Experts of a small language model.
Size: width 160, vocabulary 8427.
Experts: 128 experts in each of 14 layers, 8 picks a token, a softmax router.
Below are experts of layer 7 (counted from 0) of a mixture-of-experts language model. Rows are named router (the router's row for the expert), up (a neuron's input weights, with its number) and show model dimensions 0-159. Each number is 500 + 25 x the weight over its row's rms, rounded and kept within 0 to 999. Numbers have three digits each.
Before each expert's rows: "mostly gets" lists some tokens that are sent to it at least half of the time. This comes from a sample of Wikipedia text that the model never trained on.

# expert 46
mostly gets: "DF ", "April ", "Down", "Bay", "akh", "Os"
router:503514512530527506502492477503440501549496509491480496505535513489459527516467491485497519478478474543497510542505529495505462509497491524523532497504532472539438477473508482540502496522486517486497539495549491542502505499471514506529491476542480533450530486461449466542459496468503475492499489487452500480488445513547509474497508527450506527510485487498473502470479486497467449513527467511515518456509480513508503515478516503500498507501512461495465526471462512439520501492507532
up0:526542492492531516521526471505478495480526489499549483516535496517452479514451483503498549519490488526507482473493500488509500540493538528482556502506493525530459492455538504523510476531492470484531519472501521503447545508474475482472438499518528480499491549467477498477497493483499484500517513513479497492499532519514516478476523523525500531476488489477517480453492510457525438515523517513530483520525495513465451500485480472465515532439533515510504488532495508470514523495455524
up1:489551486512517473520493456524504540519507496512515507526547531500498533574538469495506552490479526467527536519523488507496484518481502471484513558532507527484470468491504524517499474537503437504455509505515464492520538498526528511504496484519467496505489528491480542483472497462488504528467515505482467466486508487512548528476475507558488502534495481457516513487493488485502518515459495499469477499513510411492472487483500510509495524478479508460495464498499490488491496452509500
up2:488505505492532473511457489508516494500552528504522481472514429472481495494507481533502522522470504517527485511533516490518513489478508529532542545484483503530503543482507537503510523472472474476464538515550488516505520486474537513500505468510491486505502497463474500504534526491428542501499531496455483459517500502524507496484533488539504495488496508447464475486483457481488449488524503474508506486530510534467517486461536507500521506481514479522507557524469496479522475431498525
up3:494501482500511512525511501525491511576479489526492481547513508454501499530514474462520515504480482507509499480490481552495514455487485510511480521532517468475466466512513481519503523520455442448481504469490448519497498536500503529529463495509472513501484493481520463510551482524498491507499546461509497512496483466503551508486475570460538496523476462489496519544471487494507502495487470489497509521525508536531476535487513534508483537511474477543477491532499504445476531506480492
up4:528519487530456516489511464542461481522471517489483490472508481509490526478480450447518520498498517524450471562491515478481449531529433508504512508501471499485451480489474504545519495489480530478511500444545514508505484521500515497511483514529482508495508489500515489457505519484504507476511552461517515500537502510521513534520488543496509509488478524505479517456480487488475482489524467525533521477499470492541529523534493493522529508493528496477473575490485487483470515550491516
up5:510534508506540497506485543450448486510523486545459505505510475522468514522504484535530468464472521505492470529509484493539500495485487512551498503482546475497486494450467496547514515497482462471508506502495446524503536557511510491514479559526447503471518475494529492514514560477484520488524532489473463503501489487485485480527511467487470479526500519506497545526496501485489494503517517516488512474522507530503487501434508517519479525471509492479525471468512463507457473492532531
up6:481501477523471493499496485528481487518477549485541495528513477472501483590498487464506484472497481511487504531486535494485549461493501499493523514515497504491496494495533472506514516489493521474540563460486493521548493507474516520525487491529459565512489487483451445496513489517499476430494519513522488510499458504519538494482507541465526510508490506503490479562487482476444479506489497507477518487495491505528476531533486511484471522509505533526464500515481522462521464470510527
up7:493550501514482485512479477518496530530499495509478499477529498507514531573490452522485510498488519561462494535472504448520531482502486506457505486491489454493487514483495490531507491505494491504519518507522476490500509505480493516527469467486519544446509467475511455531535507445498495484493504489506510509484479489485499489540548474524525514531504476523481484498470501496531497469561470530509527407500484508478516501487507510522541511495443495527465544504488528466492518486522523
up8:499509488527503510493515511521503508498533490519493496490521481516529500477481554489511542506503483500511501531504492484529486503540476529541519487487504563483452476449515506530531486525498506470549489467464441517465455454468493485572468488544458547501485516524482505485549506530491503508476474467495494451514486462501517497514476463491481515519496486529495528515508498449494474475516495532507480494502512502526503557549509494519508495500491522471469477468482547481493497476458508
up9:445534469497534495504546508517500513551494460545468470505515500532523495537493505479507506492511488490513519482493494513527495508481549546494538516525522496489533520506489486538495556506508504483476542483497479537458511464504456501496482469562474523478459545491475480535552505466542537467497515488498488491514451472506517473485501520522473483530484489470488491444465516474489478518507517518515488457496535491461514483493463480457486527461521485503484523492515519474505494512483512
up10:469476489469524501504498491464494483484487514493511472518485505483540494558489553464549513490501501506467507506483500508489511514465522513532466486498544504510528513506469493511479519470513498491498517501491496517432522523497499499501450535502515521453527514533541509525542490495552486445525455508502529476500516496512526451504493517496473510513464477481481509480499458519494511488461510487545536459492469483518546467515476485489551549479494472533504488577465496487509480506473514
up11:534516533477507452488491519488501477504514504538506499520505510514534515535517542463474489515507503526498512505461533502470538515475472508498481510517495496541472502443484468548503530533497475492466524503528459543478492485472506505505483514543491558524494487532505487479543497487513494471483511505481480469527451512481523507492507524484496539531548486475457510508516474465495475504520497463490515440481492515480489489539478494542497538501485465486464513456483475514467513461502573
up12:449489505537518472496564448497500476498455529498519524520477508496530506487453501460491514472515493517493509504515550479474508489472485460464497517485531487545492474471486451567542504536518490499506503459489506498509482471487504490540511442522491540487535492493494512493498503497478517483515498486530539470496470440543481475516493491528528494495499507492503483488506491462516553512526468543516484455502474502536523513511498500510538465510532520552504487490476517469524490535502487
up13:462557466483481499517494559493471521521480478529542485440481477500487533561495496488512534511492483532524461511500523483523450498512486512516536477516481506530461499524489514532505509467513492491468510470527448494498502525505516484509481485528504526465532535532518502492509490517516469465475498509452502472478498463484491483522534461490507519531507467504459481485515493508473501510529525553495530455516485555505499483496481486490504529504481531534442496491490509509455514541525468
up14:492529512533508519533503450490470460519500517538516501513487532490483486503497489489525495535505496514525539506515519456493503485471467469479489480503492495511509546493513510521509493509506467528493512469549504499507506496524554508516533472518516521483504426515498500498487549466497496502471500493459515516507516489455528437460515480510517517532493468500470516493534517452523491500468511459489504536518483507476472477476548479539493550456516503472523523492503506423538469528456484
up15:526521472514518524486498449492486511528511561485474543518502480489507501521521489510478532511467471500520474486552511528471541524502466533509459531514468468499473494481520499536505451489488495547473513512583523461513494463511507527515494465486463512455514481514484521485470535490503514480501474503497479464483524527520526469472492536428536517534501463480521481476486510496525509477495478499469461463548516528499505486517499506525502527515525510490477498513476520484497496464531489
up16:512473469483462478484484499489496504532467501497462508466479501479459491492481508548471528506465492468486536465530497485505494499510542460486527524502495520463496500486554538518515505517497460482531522497521485558478500485524493554526535485523470499483508497493529496518481505552516498508479533511550486503458494505460492557530547501462524541493483541470440494486493480533514493513494493498474535493480504511514541482548513485492506489457502471541473494494525516502471485452480529
up17:526503473496557479519478456547470520513481520508477471552505474491533487520515481474484516502482478523526516476487507466502497557512506529504482470508521510489447513515498510532552540491517501479468544471519451531515551495502523504548485503501456474469491496522500501519474515484529502479517515466502463519476469484504509464489529522535485516508488519495531463482462491465480493476482482495492481486490462509551524455530441517496547490524519508513459522487503505486522477518534477
up18:459460514492534531494524515493485473552506482500499440493502498520486511507512497506492460512475499458492482484486514479491508496501496495559498452515529499500469478497511478572541495479500482507467543515533510514510485506482500522485495546482465528513544533488473513510472535473496527498431506521534499437491494468491504524482526529471514502484496561484510463494503486459485539532484502511521505504562479526521521533503484486479530473474504458482483483534543476503515475486509503
up19:463526483556508490484516472479493485489505510527455494488539441511513479484491503544526489447487472520514481506510528510490516494510504512443507517536521491510495519503525508503496516532485486465477492498477504517505524528485498494472508475494489492532518466500499473452518461511488449470515444504481474488510447539557516509489545528538462512495506504502471512507486475492503514536465552455496521493500514507498557497480531501508496504482531492479501562525470532522545502488442523
up20:460505488486485513472473481512436481469522462524500480466472512489544525531524499477539583454533472509484495508491484475529488469510497477475517508501531505516471521485510498509493506528523502446494547503518511486475502507496516501480449530514500499480506570514506483497486516491529495456490472504534514549513473471459514487513520488502517521556473472515523496508507493496541485507479532502526485438464495526463545485531545526473517497522510500491476524500491493471514459506496514
up21:460497505522495473508501507487481488542468502464523440527536524531477513518497504532498501529484460520464507468445499500550494487482504482526473514549542476505457486545567501518539467479480501461499494478508505468470489502531529493490483555477465490512526539442463494505504493510501489467515491498514488500484497528490521465504470488492508489514512489513497525468538530504525489500507481512555505490520466492493523478557512473499537493494454537522522515522478529487460481478528501
up22:492513505488490468464465489492501504554480505481494536519508477488507495499486508474515522542510475524555505528533502505485448498542481505495520502499491493496505488520505486497508490531498550524478500432509474499491523495537519536532456494533443534460524469508512502495515494443481449517464509425541550518490507524486529486499486471493491530506526504520479461508466498517531508496508501466482504484471516472499486501498511491564522516524523482494481483526469512446498528497468548
up23:438529544537538477507518489483456499477498502464493489509530524550511514536477461490498498481433501514485478522521475499501456471496505494495501519507450472533495506524482510528513460489500505498523504490499509526484501537557554493507540493486457526493551468522520496523500505494479507535487480510557498494523523526484491509533477509488498507478522459519497525480474506494505457445494469483480487469471519525483447512488498509510532523500508482518477497548483528490489457560484485
up24:500511503532513499486501490504505453520560492557527522505485482497510528462494475453487532489481472521510452510504499474457479490495482494500534512519504511539449531436494468502532567501469500487462520514457506534508506480505509496480467489504445539464493521522449514490526488488528483515483490478506513501496497503525513479504524520508544548479524501486503506495466477520467484499512547505507504472533476499450534506537514532506508491530490455456510518493497548484511518488456523
up25:478494487473529471495539485506498493576467490493491495498508523491532477506460515471492455505485484479511523502457543501517525502491513497476467495506497501524484538500501547517495527518488524470484510501514508493489521463509514474493527470520533504428465496518488494502541515487442482529488524459497535473493491516483515515534502495518500519546512542505457499560474497460508468555504531509567522478473482504512455488518463480521468461522510504509516518532478493446499517493491477
up26:514500489491535457495505528492520516474492532502490498535571440504500537495536446464446490519497493526513496532523519514491483540502483509508466505517453511475492518482508479515515487527501463505486538493499464498465484493507504514529488516479481534493532507462494493505491505535478488535483536483497522451478483491513491492537508520453497487532522465459451482510464532498519542500501493533454538471514500542499498525531488506530555513501481490497481460464458529485510524503452524
up27:500491455522507496513490503500482452526531536518488508496466521528429492499510506486500475497481507552516476476510527492507463484527476500515553488542477463522470432457514481548511443499497503478466520470481516480496523486498532541512496465503488493533520496488490445500506539466460458504483511520497497509477518508521524500511489514497526534509461496529493510475495465500463506502482522562506528509490502501499494487529500489558510485522546524496477549534501469515462503508480538

# expert 80
mostly gets: "However", "tion", "ent", "ted", "him", "ement"
router:491485494582494495495475516513512521482484506499562499513473520486548486491531510512510478484462502514474512499544519509486500525530464499483504487488520467495482506526511483533489475516448496500520505493509578515471524448522505494491494500523468502493491508477523494490518486476471453506539492516477428499531475507502475507476531469503559473514460489506533531492561489488508504511497459506475493497481504491538464485481537479482513508501508473505462497503444454505463526458480478
up1:488503518555492499488501499493531487444503508521517487472491515488491461518444469520504537507512485480524521504494453489557492485515522519480510505470475487504514525525498470534493556523529469432474520534462504481484490499510508514502562480505487473532473563533499540516510475507467492510501522478517526478475548506488454471473499521512515495468465472549485485487495462500471486497489496507484501473495504486458513536517521479515503509464513565477486544519515509501521460517524488
up2:523514476497505509512472470497461495508511521520491467446514503484512480493490485476518507518502474570485509536479530510494516495474480549441502477484513529520479485538529479569475510489531503471512509521518534516482494489510510460529491533540487474488504508539549545489491460485474525441519486493513469499494493537472461507481503507500474534505471514500479484522512498463495515530514477510441454475528515561560481471496508456492522487487510525490533527484488485486509480497507503
up3:503527497505474501501484526498464501450498519519523517462516533469511509534542498510508518563471479496458505499513505507524463479505537524507501474517507459532478475496539521509504457514512470503477527530520503481456502495463500505489453480521478534517505514484496505474519541499511485506517547492538474496493484501454541487483535448438519500505519483517476498496517480486504476481510518529539513453470460527481513494560554478442503491502508490501513548545473485476466501480495505
up4:518495448496501443455468490465474511534468513494532465516465502462568465493470534468486452511459528533527509502550489513503526499532531471523507503474521505489501484473508500518471501510476508536501513480502504459491528502506522513532449503525452473490508525517470512487453557522480458485507455492479504516469477544516522470473499515502528497527509505514487465489526515499511514466505506530512484487543552525526491506494514531483482533545514502509510513499501506509502509489447488
up5:519502484528500520508429499487486510507457482526532484524487501560472501483496511512531519540455483507463507475509489477417516520496492516502504454471457462546492466486495498543484472510503486535523484484444483495451519505527470473503498466482491460529482479485543517476488532499508490546489530562545485512486499525519483495470528524497492508531502507483522508510483496495546516517518523490532486535525481511461510509488517494468495522472522485471521500511489488531523471505540522
up6:487472490500488477538512502523516471489506501484558520452491486534479507515483471476490507483483487547495492510518512495492529470509469486530483527524505483546515561495514496507526524516473442459513493509453535531504540479510512485481497478453471502518424528506481553518484470513509491469565465534524458492525512489485507528519510516522562522503503489501494503505542481503489517481501477461486478529511486524474516452510500494501537522438482491465501488475518485523498509509506476
up7:487563504517501467509516523484490514534522461489502526557486521512543477478476492473490489528517487475515516508516492501495505475510477554529519488533497528496467499497497504502514496510525542487495491558509488470519509488524521435538471490547508508441507513462529544501530497490533490476498497482502484493496510470500522473459510459529493493499471526502444519499450461505501488499532473533424501509490486496527517510481516501528434522464497492488497466512519499515464483488474544
up8:510445496517522511522476510486503514492499481491533458499475518546460480492502460507519485481462451520491472476524462490527496502495514522546458499506508521498488482510511488536506500499512494537437482545475489497487498484523524530527479518529449516533541478481490448507485502509490426466503464513549486475436516480520524519492530486520527482524521503521526540522502514446496533496542499472491493492510471501528518494490523480492507544474521504512515486471465490531524530506484538
up9:538507471512440491494500476489504497497473495528516463467504468504497565539457505543530505508472531534510454500547471505502478517489490489494486492491483484510542473524509510529483496468542491472529471492476557512467542507506501523485497478518455533498483491488514468503518502498478483461534496509497536461491507552462475516488532504538520465479484497514517503513558496513559504514528478545461477503486483513500540495503473519478488509498505499506471511531469452543468482500465500
up10:555519456523522521539507482493496493495491508478563540520513477521529492488517503505494477468495470487471481517527470494544483526539516480513542511450515492497496506450527497548495522517478498477481531503532534476518495499520482474453500543545464481494480504484496495502492486478520462516489516486532444455515510527491508483490529498490479475491467545563489489521530485494498484445493487485482527442491500500508497525507546492525480487491512477534510485561507461477500513491467469
up11:483503513553512506511448488494496517446512540458505483479474411477505514497494505529474509519431490528450515494500513473482480512483532542479487481503516510505503510522490485535488461504502468481486457511504502537490534495532477499472475529497498477503512479501535494487513534477546492493523526561492466515503491498537489499466494516467489529504520525484486530466522502504456488491553522522504488506481494549540471520540509498499500505487499508525555503518457500461499517453517514
up12:520466499524511437576478502497542535477541528578511445468495519521490507512524492488495508520488501488455487508558530492479541535510512490497496492531496491494462513537487504455507514508507507489526499486451481513459569469490509491511505571508503475504501506468515496474543521522463500501541496496492439503487490503491477475484491493472536497545506455504487521538535495480504464483456493509484482482504511531506483470493507479509490506468482493494502525508487495502489494496483511
up13:524508510526469504489495498498533515505493523516503516508482470554490473524504481482488515505474495527500499544494512508480478456496463517454501514523509485492499503500483530507505491538471472483482449521525510478544476476507527455494467485485479485496529480492513472499484450507492444513452522485555461530497482533500486467457483507503485489538490522515515511512526506529561481526535454522508527486519533491500462517476533548461479534534532517476519548527540495476441482484481514
up14:496513494506487522440502465523459484519517492457512523487506533478539519515500482472516549522522474497489488528516494448548474447539485445489522518477533454501489502476481478513468550519477468484501483517522533500460483448514500506557477504483500532517486500483517525490505516448494490542525496487564484498540498493461532482443497474496518502512502501493498514496491491543503485482539518481462508507506504487490455535518528482516513501525503502517485497523523563489510501501491464
up15:476491504519481510497521514485468478473500483540489537570477536500473492540515500494503509493518531556486524512487516483509497505491433474467481509504530483542477529478517482550525495487494466509534488487505521491513504567550524455500478520478512509478479453483518504500501507511527491496516476510472480499470513482461458507474507528501477506516487464498515545472524499529524527497501548481453535475536513493494452488493523477559502478458503513515494461518463496449493492523480505
up16:456536515531466458499488490477496508502535507502496512507462509533491559505489549504521494467520485523487523517534492455488516489505464504516545480475504491472525458499487520526515542470495464481522485487544540544502502481515481493519485454501457514494455502495543532499529560501532536499492520486482547490529510493482494505496535512541533479475466522498530522508544477524471462499471495498488484450473499519468510473494475515466477509477507455479521511529459454485487508492517497
up17:445492469562509497520528494478507489489488513513528492523450527506528512493493446521517535493497503503486471509512501503462532485476488492432482467456473493501502511513511494514446515460507518522508521514456485509501534517512503505470464499494496560516495489474506518428531490506485502450525507538504510516556533509531500486503506501512552450504484490489505540522510478525495487535505479526492443524512474515512527463526512515497513458505505491548526519512498506487492464460494464
up18:490476495462475472511444487523531490488491504508565474506488460506519497495485501511492459497479537480519500496506560497492541500546540543491524485517529495483471480490519521508509478521451511492478512478510525523488498517471472507480490496494486516479497522487485513499509475445503536450532476482532477484494510523464466497465528538499536489544450500514464528578531482466491493533523508442498493508514533503502517465490506509504507519537509491494511507524441502513524502512447523
up19:449482533491486447502469489483534511501481487519502524484516513534515496522511468511537442498459514499490526510520533512433440500488543463509513499524534474488519517535509503533517508489485514495493502427502517520455486503518491505487519469486506481473517539524499552484501487491476531499501521477526502472501497497475453526470487532516536526498501473498526538528508489515510508557492525502471451518514521492465481497473471570503457523520473483495520496490468523510466484514480516
up20:472509495504530496490508484474456488491531526492495492562490491508509505523470465540527516429500511529482514516567520525493489507512494544493482512465508519518518545523494521485486505499512474494515483476501509538498501527496508482459536577528487509506446458481498539477503503494531469463522526485477493434496497531462530492485509468552486491470486447511525505451520473492510507477503475502479512540491522494494486486512467510511461549473525497483469497514495496530493494522471518
up21:482499488515496465464532479491524510553470537578518489514473521498502527476504507524493469504492482496451528515494518517532531446487463496475484523476498527528541497509491532516545511471488487520485515515467512486482484486496439488517500487482481481503493501458509476519517495504523466495510530521494485548507521497482500464487492484538496529470483505496538518489493462486496539450473491480521488505427485481560501525536522513470497516477483510525533534498475517492500510452500565
up22:491508492558560441487520524544482495481492488507518516494500497540510497498557504459495480563476502492515511515550555519473536501478478490501482538476496485523456527502509503517492489521470507470495482468501519525489499481531462514499514506470475461532552487447494528496470509495514517484485526483530450498504498489481460491530538488460503498518487488529498484529504514482494528499551446441521513453478522490537476520477492478520515509513467495523511468507480511488507471500506485
up23:551469488503479486484514462452511509508518515527559507473516490536522543515512460462480509497494483545478499523521497497526513470533490462483482474492508475518505525468485479541456526524465491485512495527475544508497483514501488476515463515492508515546505502484547495507553504481464485513543476498502500479466521508506503479494536485497554499525522468549512483508478501476504506497506492543512455442507515500450496490482498545466478457480536501535497464482476523500494543532471473
up24:568535500509508495517513502495521488510516518518514506519469497429516464527492507531474521505509488520509512536478503503480500518479499506457499517485465490499453474490533464542500483521492474443489490513501546531491492520438500511471492535547524507503464497500513504519551492523483510509477528460501488511498473528499495529490536601504505489506501484477517482529497476508459483470541487545483494501500533521502471525514469460477491488487452498503535512473467474476461508511483491
up25:472476514503514496537466513436488480494494525523473448497485470522497473461545493475520506541501533514541527517546511517518451508537468495492536507482491435495467488494502518467496469481513510535517503453531536486518521513516523497490463488447551501512499496483473512507509479523458481518490523517472493529511560501452536463526549538509512510481458491514504489505491545493525468501490507525515503508461496532486459534523497463490503496489501489497490490494522491506497509523449511
up26:487504491530466511484533490541535485490487483513498458461485500529514468485501488454520478503497497482505514497503495480495489513542472536495482526549525495472483485508486551519550511489457441449507493496505475526518485501505514522494548488510493484472513529495500499483546502504504503520524484507521467481499552494496459520480474547491511468500518464506462537506521496508507481509487495566441527523518492507502487485521536504524514555525491517422516512515471459494435518489490480
up27:485487492511498501512489475515501490527484456486512538487552475501539524477519490488454514541458503506447510495534484516480540496545484541461503502478532465488525483528495468542486506485527502499456491489514489527489477451472527493504555498513512485459510495486511541509537487533483452526444519520529500476500475489501466515466531493514488463495528491476533562523533487524478512467533493512526502468495512461528481523526539506526500496477425500495495488533487503497496484495500495
up28:483535514521495484526482493527502510524507532491508500498513497516493521498488489428515491474439476499471511519514487511573532456456493498509512535475481494500466440500519529557530474509490495464550518482491571488466516513529504467488540493541483534500536482497501536505477478501488497504473476497513507501458511495444515520507487497511522502481488485469525542505519488445515535499514467486540502499503493524548497481500516486489495497508455503498505513526473462435486525510488504

# expert 23
mostly gets: "John ", "James ", "William ", "Charles ", "David ", "George "
router:485538495525562472486532482500502528519525516528480492459444471488530521495524496530475503507502519491489533494475466469505533458473486514508466461546517527507509480467487521499500499474518477478501560519489499536510526539455464475488501495518476475463532478450513475465487510506505496475462494511490496466487515514505532500451485479465489535488523520466524496458504519514535531517548541477530485521538486507524453507501523508479514528497518498543496491482523513463501496544498462
up0:528528504515491451524537504500503503488521510502493498508476509502485486491484448482501460517482487478527561487508495504452522435536493550486540528470521503505473443537451454511511464486475526501472571503514486545512524509502477505489503550523521474478493522527521527548547500476507465501459450474495496489509526484488506487485509485518522517489490522499544499493459481522513494532479512502456504519527456526505467489516520465488479505498491488496523518488455506488480513498531527
up1:453537485489492533476495500459468501491524473527490494492477520467538488483459505503524540508474536456466540488506455502488448502541483522478433479509508477482509549491527506509503481519485497471509479476500503494545543511458504527567491511496493503515551519510468500460505543517538531501506506500517513466489488490507556520479482485497508481520527495481499522539515508548496499505489507477469432502515481531479485466526522476494483462504498478524555502506517500505512502524465493
up2:444475545518479519455508494513473488490483465502483488525532465504553514530496501511473537524534523462494438553477506492473491442483511489558470490474467496490516452508473550512484526475543469471549497525480487528520515485506500480474481507488512506509498491474542486493482510500531537480485520491516513506516497481456510492512501526471501523534482513458501521506494507458479518528509474510485495499476541524486456524497488507492523480530485476542544496524517540497473488547485517
up3:506487486503536467526503465482492522541551509526485521538497462514486548484516468514488483491502507504524470527476467471462505543488505492510501538471476517491479455480508519474502546519512479514462484495507552506486529483476495494470494486512492558506536493483510479497565517488530477555463525503504494530465481495503493488489500502484492452541510503514496505473509538498487480492555507451492500491480491508456574540493500505481511443480493538469489501497509502542474483513518455
up4:475531475486518488485499547499464549526497479490525466459443488513489504546514462505490524498515505487471513483517484469528465512460510517471477509504501536522482496525505519573524517548497487490525529482515558516448492530489494461491476514485503484437533555554494496484484486520509474474499503491500487488515461492483539480506502512453528511510493506438484483514509527542490511500495526509478501494492482468473482523467485502482473520510521497553500519530534509482491460530519488
up5:480494494467512486498477533464545487534487509457447466509485527525534490540496502509535537537495482486487464513447499541503488470488495507449487490472523509485458522527533540476516459514457483512480476441506516459507519509497507487492518487482491489501517470486513487434519529475492524528495550513503487497542526504533503490484500482511477497558484491528524499515494491515538497478539470471510462519464495502543501492491449493523511530537527518479505529502517516499508513551490466
up6:495475546490520464543471470529535508491487525503516489512481497532508484533477471496489500501467510493508511494537524479533495475495532532465493526504496515467531450460527529509500448507485461502502480508455500499492492504456503496459492510480504538481504467489510536479537462502510492441494469534466501507514487492530519469482476543503499518553491482477493486521508475481555512470532518502522459483510452494511519521536481539511452528507521506550481523485509477505501484546564492
up7:463573493489496463518499535516508530489461510527492519501474496469514478512491533486498523504469485477487552481463507503510462477523544485471466524542475537481477487538470504520572488463547493482499502504527522490528503468495523477493506481523493488473504483498494476442484522532518510486460533516482501529483524478462522487478494526502546487510469499512466543497469488497482522478485505503527467506515498512513473540490483479459554530514489507500529510476539445519491469499533526
up8:491482470506490502506494462497502508519498504519459526504455509502505538544473517536513526509501490471523485511488494470500532436522506546508494482549520530544520499452524511522517496460529533507469489530473510517499495528468510508505548480497488495486452491520497506525522472500519507499469511536467477550496519552453512468481521514515530529499462420514467521494487495492515470502478478527493494462504468516520559518445497485522486491480494492448462487511509521467514515494498484
up9:524516486509461480526514493537502487492536480487523481496474486487532505533510528529550498517508501470527507491457470520505485485498500477488532513517491481513480493515527564473498500482462485462489516493490511514487569506495469476484483494520504492472513474504513492500483450482517492529476481499509475449532527513540497501469532538532501505559497485498596443474546460499500512484495522506470531489494460556521499491538486477502512523515501455491487496510491481508452498507458481
up10:538508474449486468466525503519466505502497494502504475504541468526480511524525500558497480548521533500482471518492505495490487471486512529495549445508474534533483510482485486501492530485521513527522493491484514474534470463498495485510517497485484513503525451489513499510548525495499494474515516512462498556486514448519512490493502534474503444461521527550466514481482530448479534530522526497471504500496489495451469551514481498508503527490553518523503480506478490475432511507477516
up11:480471499509559471477505501492519528525476444518481511496445503483560525578497463497538513490512497474458507464463506518469491452479506541515503463539523502467480486529498548492495487445492521486494523469503540516487512502476525518480496511513503516503517493462532478484483477500520516482527522518495474442523487492503512485508490534524505497493534512438526493511514499496495519515536514495550501515520494550468497509450503509514483536497519501502511491532497498472459475487452491
up12:504530521459519529511486500487483491561504507522464524521489518522486509511473453502485501493543452456462513544518471482486496549477512528507535530509537530516503513441487546494483516488480495489462505537496494536509532474511542476508535548451498505478518541452455445502525506520522533502516460520504504440498506518464507483485478507500491493519501479454475467517503515543511517493504508474477540483514488480503487473522492510476502484502500522502482493507499467504449476509490542
up13:468554475519500478493509506497502457498548466516488461504482499493547509508467532527494491502516493515511479516491476489500478482543500484547467517498502508459532487528500547517501529543495429526473504550525509494518482543490434476483528523538477551503486485488510489423515548487475495502485489486538517473487534513496512492474479470476505477447453475505505522530529500505538523503491528473484512499470536530499513470520475507506457483494523472505496495504517513493497493529477504
up14:495556520523503476488531510464547479515488481520550483505490500446532528472468507549501534513481494528475479527531475469491526468469476457495519505504472501519491508473525504494499459456519480472514556517509529529521523487511475467506525506497439501468526489475480462500512515477502524509495499491535533520475515455500529466492548500530559515491502493499497502518493499490497518491514496464514498480493516514495479485529493483517558538503482524471446486482529518496472476513430491
up15:522477515506490457534520452533503487472520515540522531483505493523494499497524478500489485502495532488475477500463502451484542498485520479499454484544487503464498499510501453511526517483479569504493495480475493525515441529518552493482493502510519480512462481527506502510500489517506469490511517517440486456474511522502517539486457508566519550498494496458489471497466477539477514488525536538477518479542470496520538468472516476524554528487513485474509500467488495514488502530521498
up16:519490466508544508480490457490492506445468530521536476466531506517502484477522482508509552483522499495491522490512466516522480506498512511516493474479511459523462517490542502505505515484514489516511483502529508507487532452497485538446502483506497501545499523484502517511522508502462511446475506516512563485515477450496532486501523542494491536470521523516488461436504539494499513475526471511480462462481549501485492479507489528437482479516518504461485557506502510532497533488550480
up17:484500527526557484497493519481487466526495535495516498486497475523460501474485488529498511501493530502474514537463480529471493562475516470500509499505500503535474520476486512514519516516481473450490485482449555492486543570543512455514520468482449467437478511498521470470489488504524476546505514482508527458512508458499500522508549462499486469480444518478469510503507512486517539533505482516516505497499484524506486534516466492501513507463553485485503495511525519520516483531501512
up18:481507472516504500457549491537506458505525486443484483503494515496493511468471494504491527512436504553531509542495477494533503483478486495505520505465498467546459508535475538482471538504521487504495540503487497492491497538530499533525502478482470483500516448484486569505471507511479552462553497515532505462475536474475514481501496513495514530495474502519502462495461485427525485464517504506488516517492522500534488471526513530530489515496473487484520492462499499536491494532525522
up19:522465502472506499479508493481507483510530478527513489525532452528511493474502493502480494459511496508515513515497548482502480545521507474475474516493522485561489465494498508571503536489482464530535504502480528561473463511431526469515494509518507499494516514458536472494531482511454527491507489492466499506482490519464461493518498520503519533508527519486524474503489497461438526494486507507520435511508458493518483520522499530499530436489509527525508462507460526521518467523510502
up20:485508489454512532456509509496470479534486510501496501475471474502502444527519454487474520510510508482483501479528484468522468509441479476464505520523471523517487500507506544512486511485477521528501500470532514514477488499481510534542511547467507492504467530509478521546500540528481492517472545532508513518490481518491495447511469491511488539515512509461512512554487508553449450543490497492533472494518498509440501504490478488582519470516521492465472524522514504517500484506495497
up21:514506487487503477522548507522511498490538506547526472527525490498492524486522451500437482492479479466495467520530483486461497485504522548475480508516487458499509503501476476500496498532530519468500507546501477502467530498491488520508496506543491485535521527471470530488519488497491455460448524500506512501495547528546457455504532535512509450514526517465500521541491510490509491465477541500471518494502466496533505499521524569470498512518451519475514483509517512501470500451460480
up22:514499476533462500525505488483514484485534487504477511513534513452486525554524489489458546482552494496524479470510533471521491525498508454499469569468483501488506503501523504545489479531513491484476498544462502497470479559515503477502533464509484492486542493509488465531498476520529522487460498458479485525505516477477495485479538456489507545547531529474503485496460532518467495471489501510501469466534509536466463538532500471498511489496515532504461526490487539488505484490509482
up23:459495514475537531512478475526461527507529510450488492462565459525503461494526520484492483477468494515462484444492492533460495519514451519518494498505466542487479484529495514510538521545493465522537502478527492463510491493491470483518463492498511553491506476474527478499542480450501462506517528457518503506477459506469488472482498502482483540518503541487512507494506515502499506488484505499528530528498479526547535523490480564502529484499510508477499479523487542537504509534479486
up24:539503479505566474547500480513464477515477526504482527513468457511521529506498490537504517455490502475521466497485481489490553508503510490491458508588495482509503523472488492483487538521510481478446514521499515497523532500511536497502498497520465510537520492502480480520485445502458473481490462502508484520449532495480509480476460471521489496523512492519509457486496501477529484507495501525466486454496509499530564498472502509473533539495508541512475538492486503476531492517487564
up25:504480467491514556482495492496503498489480501482513503556505504456539482497518487513534437473484518517479544527509481498500509527502507507479479477492481517463516526501552532516477500511481458508506542517452506519507476488480477511535503551555486539461416470502483467522527518519494462467500485504498464503536520464504499521477473516469495479484508466454493492500510461504509510466547495514525510490468536539503506498498505492496509501512498479573527489509519494505523528485524459
up26:491498508506509484473476496502497434476507511493520493473487490517506515481483516514502511566537507523521524512490499492497485502516522482500495506525470478497490502486501570487513524485512482487541511547529513460486529483494510518488492462512468487442528498517460481488509497505477487540479528525485533552508497497484505480557535567524526477495506487538493451474522458460499478464552524467489519525498511483507478509480481468474525535470493498509565505491499493486443440507494483
up27:526524461459514459487485522505509511490546485557479529473469446447553503550467496492565499520522546510485553521487485493471486484508484510488475462509507510483497494480497484467509521495498476446480489518469527511489496490450490495489458535541499481515485483458533456448483497532511493466505474541537543499523508478477521479489509512503475513496493476516502542523499532504505561515507517492502517490483471519517504547515505512524523528483471494510506482527497498509509488468488510